From a checkpoint of a small mixture-of-experts model trained on Wikipedia: vocabulary 23917, 7301 steps.
Below are experts of layer 16 (counted from 0) of a mixture-of-experts language model. Rows are named router (the router's row for the expert), up (a neuron's input weights, with its number), down (a neuron's output weights, with its number) and show model dimensions 0-223. Each number is 500 + 50 x the weight over its row's rms, rounded and kept within 0 to 999. Numbers have three digits each.
Before each expert's rows: "raises" lists some tokens whose logits its average output raises strongly, later layers aside. This comes from a sample of Wikipedia text that the model never trained on.

# expert 5
raises: "s", "es", "m", "ed"
router:530564542535534566489481477550603493567545411525561527444574526449483511543439495507481471481443610508538482552508495546519579501519443485499540493507461504453501522498500396486461560537585539561625464519496515526420478526606549489523533510482499463490492440550458422430598411552510569506545562441525416496604557451496466472519518478585459489493507522466546499629455573460560449536487392544520443532517476435481559458531475435485423409593509514524526444473517577472543532536548547511569451430407543469527392597554378496499465538476497485416461455529516426555519455422531433475534483508513537498452411505401537456488406580535542508474457567578487470502563440483518527471425
up0:491518575614518459462500469427452428517495539476539570426487458470469532477492542493503458547466508456433548522577486563468437633542496469568459469412554527540483507470551445503391472488487515501468530501563542597550465567531520558424493523434558506481525450437477499505544517497626536498492528486538550603471476462511458454480562495576474453531569507474544559511550533533514470507538424487467605432444522531405543415543453549394494483489507548521601460524435423408438472512514548596464550460486518545440524455478582520529554425495396450444531450416587496551458548445466450609523473569501449559503507407533516557508485438486491456487477571516380444450564541538506506568395
down0:499559537489484601498555536420474507507549579541587449468556460480495474499591491551472384430560533539536509537577529519586472483471438473374431435467481470489411555435517567490525528486499485468514534485542475551469463486402540449498498467533532476510465482486487591515529577452626462532603461515526496577427549526515402447450528421504478417525402524541590586547497471439435487473430484527495466433442511539499552535488556517556501512436505413473532468435481528573504509438577502594473509485569523495486570576453552370535521451506410561429384521416442540489480590488475456402503453589573444477529492544569546499520497467542512525507563502473461557487485473567528533517423
up1:598516559595565499456527468441516504522602537559461598543504508453528522553474506528521414504546490511432515549545439485580431517447533484582488542489503486415498449454423434460502455426525555507496463537462525501474473571472564458481507539555432391492517551613543464520565461515558555436514524512475538462498518496503507437525473468484496447483520511487502596666606523500554527498473494527493550463439465513438492424569546419434534439533532512621447449437418460568400479511484493453506504479512537516498518499525517498506499428430497382458499516534626483516557555439531532549372493423423519513443440549527557441425390492532514539545560552467508537521536586423390526542486
down1:532515462573512414441515516446556549441471567513483484492527505445570481430503474574376557482564546456461511587597464519475544559425509464525411541531536438490441518493542515426535504608489495624428486517507488465457465530469453545505479538485545512454448447493512533537487558454492576454467522525469439461595509651514550494557556445516420442534509488442468504538540605537476550406542543497518501482540530463439460436492535435523519514497532495504541474441468502451436540522416517502464560485409455459458455371514475591460415469559453578480527359508485537515460473491492503514586563455561486531437528481456548520506483704468493504543423511461525604508549486528456578520487
up2:435463564550500415492468509494503485483509379461548530518416536437542507505455494554512515491503494571494487448531518575453502498508494435551461540519496629387539528614493525430530538412478450555528474485537428547516544568472533530558488532522528479447505560534479408548514529497512543505414587555447472521564486514517447447520507530465496538566532487472566441529518487565515460513534472503474595556403493539473517476489467473407514524498540474581557504420441566412539460512450601506470516476476486580562500517587442545349499472485422420571374543551500486561559505372568466518512449495423481461412500438484442514413437515555510526473540634572535546500454488452503538549382
down2:443486449492540501507458532420598451546559403426559565562531531458452395549405519526453593430513471545552506458456565482385452490521476488465540496542517525446408439472508473478604502484648471495493450533480519544507439460433513549560517525545524455530411534438463460437536584412465493439523537520539494518533551475460545539504489558462428554548454523440462493583491523591428590571446457567494576497453506526556492518471504484474390555464448539568463495505545495536498498575517530531494579567487535554477531558517505469458440571448589447434456481538471434499580583508478445515443549579521481550442513517417569538459537528404498488475421414447521467496410546546476603465468
up3:493497518457543508504481456442558480525483478456535590518449522548511582559477513500543474455515453500443481584472524499489479489446446465434523498513561554463504517480530592447518525517512449451540403491502460558535493573512506454506421475499538380489426534474616490417584477576467489515418532514470432447514436456479461516457519492600541494461488472519592564495545478488435482477500468440436578489606505452457442505546576466416544391517575472502545551484535545538480531594615532519497484509473505477472433469538492531485515496572461410577458513574639420500553571523621430511484530439484589422487416576602497474494502501441520536628539412478485426417495531448591559519430
down3:524453487444536513491427534510461422562544508431397565553564488535512483525518528449481506459512527493505540477598377433461528455426411549563513494468491500469408554554541508501539385482424454472484546507457524494506617485609418545468528481491509452506492541529609438516468506439513511426524457471545538462490528516501607391469525505561438460412487467492449579442481390531528516528522581527530413464571451459509534472509531535472463515486568503449473560399467449482502428496604553556532436500586547445565564458488464498526473470507476504536498460522585415528616484531472560467499489583458575459438490528551526442526418561500594498592476575508455532568571548477469541474389
up4:475490493539569443436459472555486465447507478382538578511466385519504469520476608525462460464433448551595510522462411484433526535472572437478586496491536504490587440436491530447505500510564543495516461534444455532457468468491552484418459523481498483442525511515453411541524579536435516517530529568507402627490485629539464444503539550374479560530496541474458565523487474590504544502532508545621543452412601462491557421523565480445411558558582484581433468481514490511581601525444589514566510579486471514498558464547500521453510550542628465488451605447487517552514515467523454456490522545511492509483530517468518431533483504480527506523444472539479404508433479472472432541384
down4:473462418511444476427470579507514529489453554448473503486593500579459480511564480482533521478462558534494536504498525466521477494527480472544545466391578534607491510523579443508525479530481483570465464606441578429467428555606492524483480458560444441465591460479485528433470553437443467580436485518428483569505429493645501368561499475477422380414446504496465559530493551447564405490563466407562549473551459419562605522511466380441564469495514487539479475538492540547556515544461535504575520478478482494491509422493523542584443595452522460541498529500592492441530547541493466576513479491531488468420517514539500532533449568481542495544575548514531469481366499526451490441426
up5:505544526570528479500479442596538522507511489440436496452468543512565540465531553558442475426529492527613534436549388454453458542489495458594476429502506469500489453470465479505523460466442484582470534474465511483498467452501512420452474518451513472455451512480549565429498492452529545582589502445530539560487508518583456432590460482586505531582599448461484416552494535424559597527511472496494533500428656482456534368581489499465532468512473566634549449496415402454469528426370553441491506495522471508491454520484545518445511563512451505429470463581620573515493519441562422535473481553541502443478539527495565464469455464493540600469598544440561484489511597468522518515475
down5:505479557553529470456606483509494593506525499495533493588446505414475666485414581500508526438487490468421468512494517451466379582504463526501600511500557502526444606568513463382499571405497466454475432448503435445519550511494510497463476486516498583471477474536523348535491469465402563555443423552563525462439465518457480483518582500548479482622406525563495468483435532401498575533504502557558473477657513473484460472534581536519569584475567469578476450578546469516493461511447491530429415530461493437445455522492542511513454473490491492513536450547520467496558551480479460523552498509473527500470582505491464437439492494551569508483409537445509494502567590551533453431518
up6:493493498565493542434501520472521506542404507556521505550501530633551422507489564522561500563587556541491499474468455503483577515513509460520437439479455387482545482538541474410499475412470504530555433536593453480447555513561460494516642576515487462511403508447471408573480466626517484470473538522501521556534529489478476537484497425542546535539606488543502576533371510527487519498498546584415467599538406556445409531465410472429494524506484489530474518528417567383445440433525520450436500455451457443519471453500460540411480545490456436433480515503487533539538518442575507465521596488547579465461491504525559492590385490547460504490560418603551475442482516479553537503510
down6:507474402424553448561607495476496444458485501525375487524520426544537423519550574382598516492637506626473420387542508614475497455461476454498516504559551472513488536585523514487462345458498499502503548490489455497361510507615406426397551512555493503589506533472514407562582469565605529538599483462515519519516467528488470429407541428511519530489503576546492424490541516480496574526474537521467451432547467487582439539471496458508528574466531448486449496490546535468455507514458530451474530558491469459542463464517546448444482503586530518460524541514541561505421395465493523517516514519455572443495505487485501543505492497583491568482551520534435476470486521566467501502446
up7:538500599488491588565575539491505518495402423516491463603466508602564509494353490476534435496479415511548432482576511450505583507415534457510539528496561492494497569498469458441572547514497458448513529540498524527550536488502615581537472490449434518491516461532493496557412437473507551487487484489505546537563495519463504507504550552428526524491486520510480492553512581537546515455455494563485514515550584598436399630492520471538432492435444575561509448536504531552514485585493561335451495458481496452486447461449485530443465454597536512528474509522454484527478429431470566566543540466417501522487449416500526398468355507491470516413573581479453427474543587477599501452493
down7:579445610590470507493469535506486504437544503517547483438589557563427595476431384464429513525502543492536562483502426383549417457535493494504464635524391484510421476500511552476566532505494478559467515509498520486513532542465444442539533423486490526507455471514562536461507504500588479453499529551453537421442617513472571534534540504428509500520547523532553495399518545487470610438485397515502497523488441491513457496567552504517581454460429534507657458599534504432460506534535515471539481492556466519535511529410544498556480474442446490433519466530465511542555534474489466445462380483460367430551491540574497522558531516482429501448512462495581526456377587579466462497527
up8:576462494549417511519469493597497587552480446477488499473435505595529470434545464477537485504421539451522496500488461555413449451516495470525596478480506465453594558562439489509475509412454497436435436537540541456375451514546574485530638598496519621472472478530428513567513574487566460480470547566527482583516517486529397486487501498587520492517515516550525496509421468463487515450474526421499568525408558384549493485615425496501463575468528448445440546528547504527592548553530446473520536523496426529477534504492581510492496555510413530454479485456413504493451445505451467582514552520577509519503433450536510402502433429585454433439656436515448511464495510471457524475551
down8:559499435484487503453585446518545547531480540423450574530491453566507478617469465530574460451538467421391457506500468540476545488531610435493585511500536475520416462512462504555487493458521431522481530543425435441510513453486631455468534604433490545488512449443441505481500522572521516436497457597473441483472483388578513509492466474486527378457500542547474542434582457572518538612483549408499430476512449541493555478519488491597515610474469497548520497557465492503454522383481477500530493514449501460470562497455515493517418509534570471487478523449424442529603480421485472602475517523611521501539502536570466408505434513578547457478500464635503453494554523560604439519558
up9:558566490404384556634418506561466510508578580469499441541495501462576473536550521576522541509589479501503490467482384518514459350535565516479547538531452499590481404509547574481508505455425437490622450544490529500444542511466503545438456597471456486445491456528391495509443421569514473488546610536463474549430539482483435419505535583519530424468555523569548516477538497473525474476523436492469553440487514422510532405451552576527483522482561487423464436541514557518505507507494497454522485482498509407473475557493620528505557443507498456421460568493516469508592482615495496509593507438458512543493535363535592534458495524458462538532449529524491516542458460479470523526559
down9:510496439535449508598500482518566524465409522592517484573498497418575488461586461487501508512428514538571450455494573558466438485640592503514540527524380522575522511521516469508453522572469570507432565516600435470581554516431528423468505521528586456525458524459504454517488439452575467568587500547509575493520565516432572465450548634549491434416502486476462486367434511548473518459537431578532442509404466551518463466550446500476485502461438417564490431445513532474474490444504465544475471518466477484439470477484516541581463542446478527519532464541457561501464422603472430422563516556545469546550494436510479461547497523519512471492504528376409503485496435623535553450482
up10:555500479494500431451571548580523544561471576454497510571509468507556497448475462532560512511490502506561438420500411429510455544494518450490551416471487446397572442522393523558472432563491564527506527521483600487513451552537534522526493424519508533559351533508511487512471531555458506561463476514480515565488513493457507606524447493503479491540552582564461570558477506415595525510566484509449530414511483569522471492567433434518507503557560476588548432424497450491454571586426473384494426495497447462539385444442491523522510627491486378544573400575509481555595472387518484506457494502502520550475513445547468504461442466596525518535467508427487512411504501474456491457600
down10:596504470418558435456459430519515496468488565566518384453553596526535573457453527523455574556548497552506494450519552415569465575665473487522444440540547534531422468499471450568505440569544557540495536535493458527491470422555517504533487494483535574444509524464494536456493456491547488564495439530511500538503444597545553471558531540441472460505435577505466392513510470531471424462527491461521519408534504379530491589459379562544427465525457487442542432482568475521453458494464519515489446541531418515550504550554417519560499504578517553470497502522494504488476483519470405546496539423514608481516558420500444428553479551483437442470558432432548551582583492549424403407496
up11:579497491569572416561611408494502520413520567474549501523510493457451557547542565559522490515590533359545439415489445505418507459555435513486533612514533465478461535488478483521493498545459532558531392478444440562500478468563498504498490530551487489453496507526522508447500561476437537464521554542564422520459501438545400436480571489444514422455506412554563465478565453543569525511525475559512473539411472488467502453560460548428515425499538562523535435498457493517583507504534614493542564496520478522524491524534439484459496521437399495406512588425554496384508546527606469534473552439563466448440461519505508474406447523491520552477523565573428551428544463476568631412491
down11:537501541439493478446611484564506594516502578456577484510590468450527513440522467497534440557541529570443427440405591531474463522552547596466525566527550548476517546489492503495517484482659432595527511517473556457515520464431553510513505566468509516531429558450481529438468403589499485508556481555547457531526529466621512536460494466427425536438517557510557516436508417585390464487462444499459458477456502521444563501515515446504490445573491596386450467453456512570453380440541411561509524465454535523496498512405574468486508450541556487451479491605533540434505475369457470510491529457467415492427481501480482409519468550562571479538544554487501459558484536506457505560530
up12:541483513502479531519489605507433508570520453520437565611549470513455515539463585486466522519521470499430505449478467519497496464489527396540530466563544499449473480480484506444441528476448512488613414448454451575472434504478494542508391524510584507388541559579390472498533542465486537568567490493469482509473499607491407567475557503465489527481545538546424474497493554533526481471452482608481453535447501526438507526590447528466476581512544574507587490451564530550489494546617579468537585543574581487613475501546440517562523461435416477449453578569519537572512450431545381482486448472368464441493499525534486456427397487585452490530543498536476481486586455457564433506523
down12:458497464470563453505483585447470501464456469491457565485490495465532492325507555504432518511462574623442485605516480522558444496497438455512421457408424467522582512490475521543491534545488495453549527467446568477485463415485472457629466406517542546474475528507363480465531532531471553518476486507579500496493417507564462533623462522533590590486468576515440494513524516505448537526535450448483468517526525429496550505500500510530489545635541611498618446550527476450519477467505536550515470477505420550552508479442482501503444495558503597492564539468460541416459464536531590420521576473452595428507473585485361463466445526505484566472490512549471546492543479448522454449394
up13:495585490430489581507485452537427493503519436499453522454484538465581524391499475554479518549464467561538523531455587478415603410511574429443562580604447441482616545471488547455488426521567489606408502493363497535489493428512421459521518503463486491506556460561432448596534541506553502503542572549554559501454511470439477532515452460511580421491525578544497482465495487479502459567438529502501519440533565444455530488454517495508527487522552550508502354503456485379418508536505410442590592472476539513507532447484406496449515447399493600499500537553469508535557514488523459434561419528521579512555498494470533431442489433553509502580549506597460547522545493489488464489429
down13:552455495526503484497640512481459529522571467443435518424421567552509457512646487541453466504505553442522584455569460479485482483456489546534476437484484512493446552535572441423565534526513576515428453478378645441525440552515498485488544507367508436415494535482485546488497522450502568471531442537478443511440577552514514504444595460525499416554539532483488491515499516574519476503502541482504550438551435454471532490458484468454502438530508482439516517512539448465587501567531521489511490531475584427494453465505541519467464510517453512610440498528491377581502536465505483409635484588497476502489510541611519421479567453556537553511512520552425481475560542390372557399502
up14:512389516551490511534506480593462585544422468511532536490362495520521460505556563560456611429585473361464368612415450502443471503508550508538461435521510526511483548624519473458443496502521521581441482510535450510504603497524442492453456466453490545519516442598449506490582353562612471538423543461518556506591472450563453503404465560493536494476592539528483564550415531553544483478420475540455521550530427525484602515515498519525494520599516461481538503494478547539589410559550529490489436450458531487459491548599534550416490497520504486503485516503511457477477523508434523512548484454451481580437499466533441459509415459538426514529493484532541475475500463467526548452446
down14:437402474493505475542463468501585493534518440500493486466445481566476545523528491494504429545560510410545511505464438522585540516470473543668480553462472575508382524586398474614503494503451478624543492492381532479562520478604543450490557539509560552454397562538550489583563527508475514612478411558494428493452542554475470484477510454514439469439451575475487492462461510497425529491528590542492399451507481473451478524503573457495496549556402566485534425468471450409458543473544373455541431473601500500422534447522464543460524481413555495498507430505500495514607602543533510506543491506504481542509487513538539497466530430536520490550504468548467447550484520389478555529440